config = dict(
    activation='swiglu',
    balance_loss=0.013,
    rope_fraction=1.0,
    beta2=0.98,
    lr_head=0.00921,
)
Below are experts of layer 9 (counted from 0) of a mixture-of-experts language model. Rows are named router (the router's row for the expert) and show model dimensions 192-287. Each number is 128 + 32 x the weight over its row's rms, rounded and kept within 0 to 255. Numbers have three digits each.
After each expert's rows: a language model's description of what the expert responds to; "mostly gets" lists some tokens that are sent to it at least half of the time. This comes from a sample of Wikipedia text that the model never trained on.

# expert 11
router:185155168152095192186102073112114184154143192098156148088078118089176111101103111177145121117106132160123150123140085160134141135114193175108108068085178141098144144087177130089137089164144151115139098200179132110106178132145082162158178102093134147169158152157060115196090077136073122140
What it handles: List separators and names
mostly gets: " president", " producer", " Producer", "music"

# expert 13
router:183125147169121142177115143108153156184147149052139149087108173123151139126157142144124085127114110150117131137142108192147168144086172147122091115111146164122126110046173159110140095163146152105137104192150136100120187147156088152115152102100146150144181109169132143199105125141081122102
What it handles: Institution and title names
mostly gets: " Air", " Museum", " Racing", " Institute", " International", " TV"

# expert 9
router:179139153200114146117127109110122216119120156015128181104097214117115161122139131141139071100117125144175127099136118178145168159115150149100131095037149124084135159115168111112151110150194163095169121133129170110085135123132108167141166123137107147123091143176099116203131105110113078082
What it handles: Biographical lead punctuation
mostly gets: " footballer", " politician", " born", "American", " Yorkshire", " lb"

# expert 6
router:149149151143084162180111093132129161161111169063183153135078231075126142127133136152104090112117150144110135105099100131117147145119181147156127096107144162098173116063129148072167084170147155114141064199180078115111141127146089155153152096086128130159122115170069116160107073159069087133
What it handles: Clause-linking words
mostly gets: " However", " According", " according", " These", " although", " along"

# expert 0
router:179156141155086168106085041136114201191126215069160133070088213128104125144132146180120126111081141131180140139087089157124140151112146152095129104103155128095136124165113144056131123165086110126177126136174156112092144146139106143116135109128186116125143164172087170178140074157073059144
What it handles: Headings and table fragments
mostly gets: "See", "″N", "the", "aged", "Note", "loan"

# expert 4
router:209144148130114152169091111121136167142134205053179134119089255090145159123170126192139101109111168100158136131082127144107146184118170141168084139097111146121117107137210137159146099170201171087158069111129114140134145154144079164154171083089123127160136142130081116178087128114085088127
What it handles: Pronouns and surname pieces
mostly gets: " he", " she", " He", " they", "He", " She"

# expert 5
router:160122165149110178204124077124150179163132240096168122121067120063123074129108129165150081119109138120142140113150107143139149133113179162099096067083182159088137132134174142094120073158113176122133075167159129116115170138135105140148168100055148165145150146135065109204077072115056142139
What it handles: Infinitive to and modals
mostly gets: " would", " could", " can", " did", " will", " must"

# expert 8
router:163155144144098158142106095114118152131118186000144118081123176086110169131119156158179143113098117140206121100077106149152130155086150136114116083097140141135121133103147142100125113155136151113141073166191127104110159157173084138172183076087102103131163161131075111166090083135082098129
What it handles: Common noun stems
mostly gets: " head", " post", " water", " dis", " front", " sl"

# expert 3
router:196102118190117139189087083164115183152138089020170174063108198106088107126103147138157082109108139127124162130076102170140142154098160142140138099085177152097132122024140120069147066134118142160153123193141171161115155122130109187151160134096131147144167125140066121189094086122095091089
What it handles: Section breaks and time spans
mostly gets: " years", "\n\n", ")\n\n", " =\n\n", " |\n\n", ";\n\n"

# expert 15
router:233158157160085161204133088114146179163102197110155124091078132072119127148149141130148108130123116142246131120121094136126160171095211155080121060089154163130141146070155133073142106120155140114136103152158137104121158150128088167138154119095131145165191176139067097190077093122106041082
What it handles: Descriptive adjectives
mostly gets: " small", " large", " important", " similar", " various", " political"

# expert 1
router:174113135168100167206134099138137152131118191078170127115132173078124128110156134156142090137140149123139168116128117145105151162112149172090131046119188149103116145048155144111125079089131168117130074197122111120131164129117061171125171100077150153123151142113043103182100115159070145146
What it handles: Pronouns and adverbs
mostly gets: " it", " them", " well", " him", " very", " himself"

# expert 2
router:188137158136126171204130084126168172147138115074121120104118192104138147126166132180135076102095125147113131140118124118117146183110206139138107141108171171115117138120129132116125107187133172111147090140152128097112150115140089124114196090085165114131134122173053104193114081156079096147
What it handles: Capital initials in names
mostly gets: " Z", " Bh", " Kh", " Mr", " C", " Sch"

# expert 12
router:196140143164128154185100126109135189170131162032154159125103238137083139134121090153185070147131155151159124138177121147159152167077164180090112109054170143115178143057176143051146040147156168164136064148152165094116132148107122140157128143098103136138095144159132131187129065120122135106
What it handles: Copulas and table separators
mostly gets: " are", " is", " were", " been", " =", " be"

# expert 10
router:255148124148102171156114138101166143143112232066129113072133158074127146142143142163120131109104117151178152150161096166110149139085178136100091105115170140114109115111161127074148105151129197096133112119181171132119181136140082154126172070081121139166185114165119128203115130174085117134
What it handles: Word endings and place suffixes
mostly gets: " River", "ville", " Creek", " Angeles", "burg", "borough"

# expert 14
router:244160145173075167162098090118111187136117138093151142096086141053146111138119102171144083128118128160184171091107131128113150147084159167116102137061167159120157133112192141102172073156120158151136101164156138129113197152131112140141165102083172127155171160110072102185064102127099114067
What it handles: Sports career narration
mostly gets: " winning", " joined", "Scientific", " won", " signed", " defeated"

# expert 7
router:130107116160109135124134102113120194129168107072103170063065204146107131143156125174137069137081160159174134077131124163121160157108193158092095102116165116085142125080163104090157093101155210148153048173171119102131097154145117108148142076080137105147176130135093112190120083131131072140
What it handles: Infobox and table markup
mostly gets: " Apps", " Coordinates", " Species", " Born", " Clade", " Date"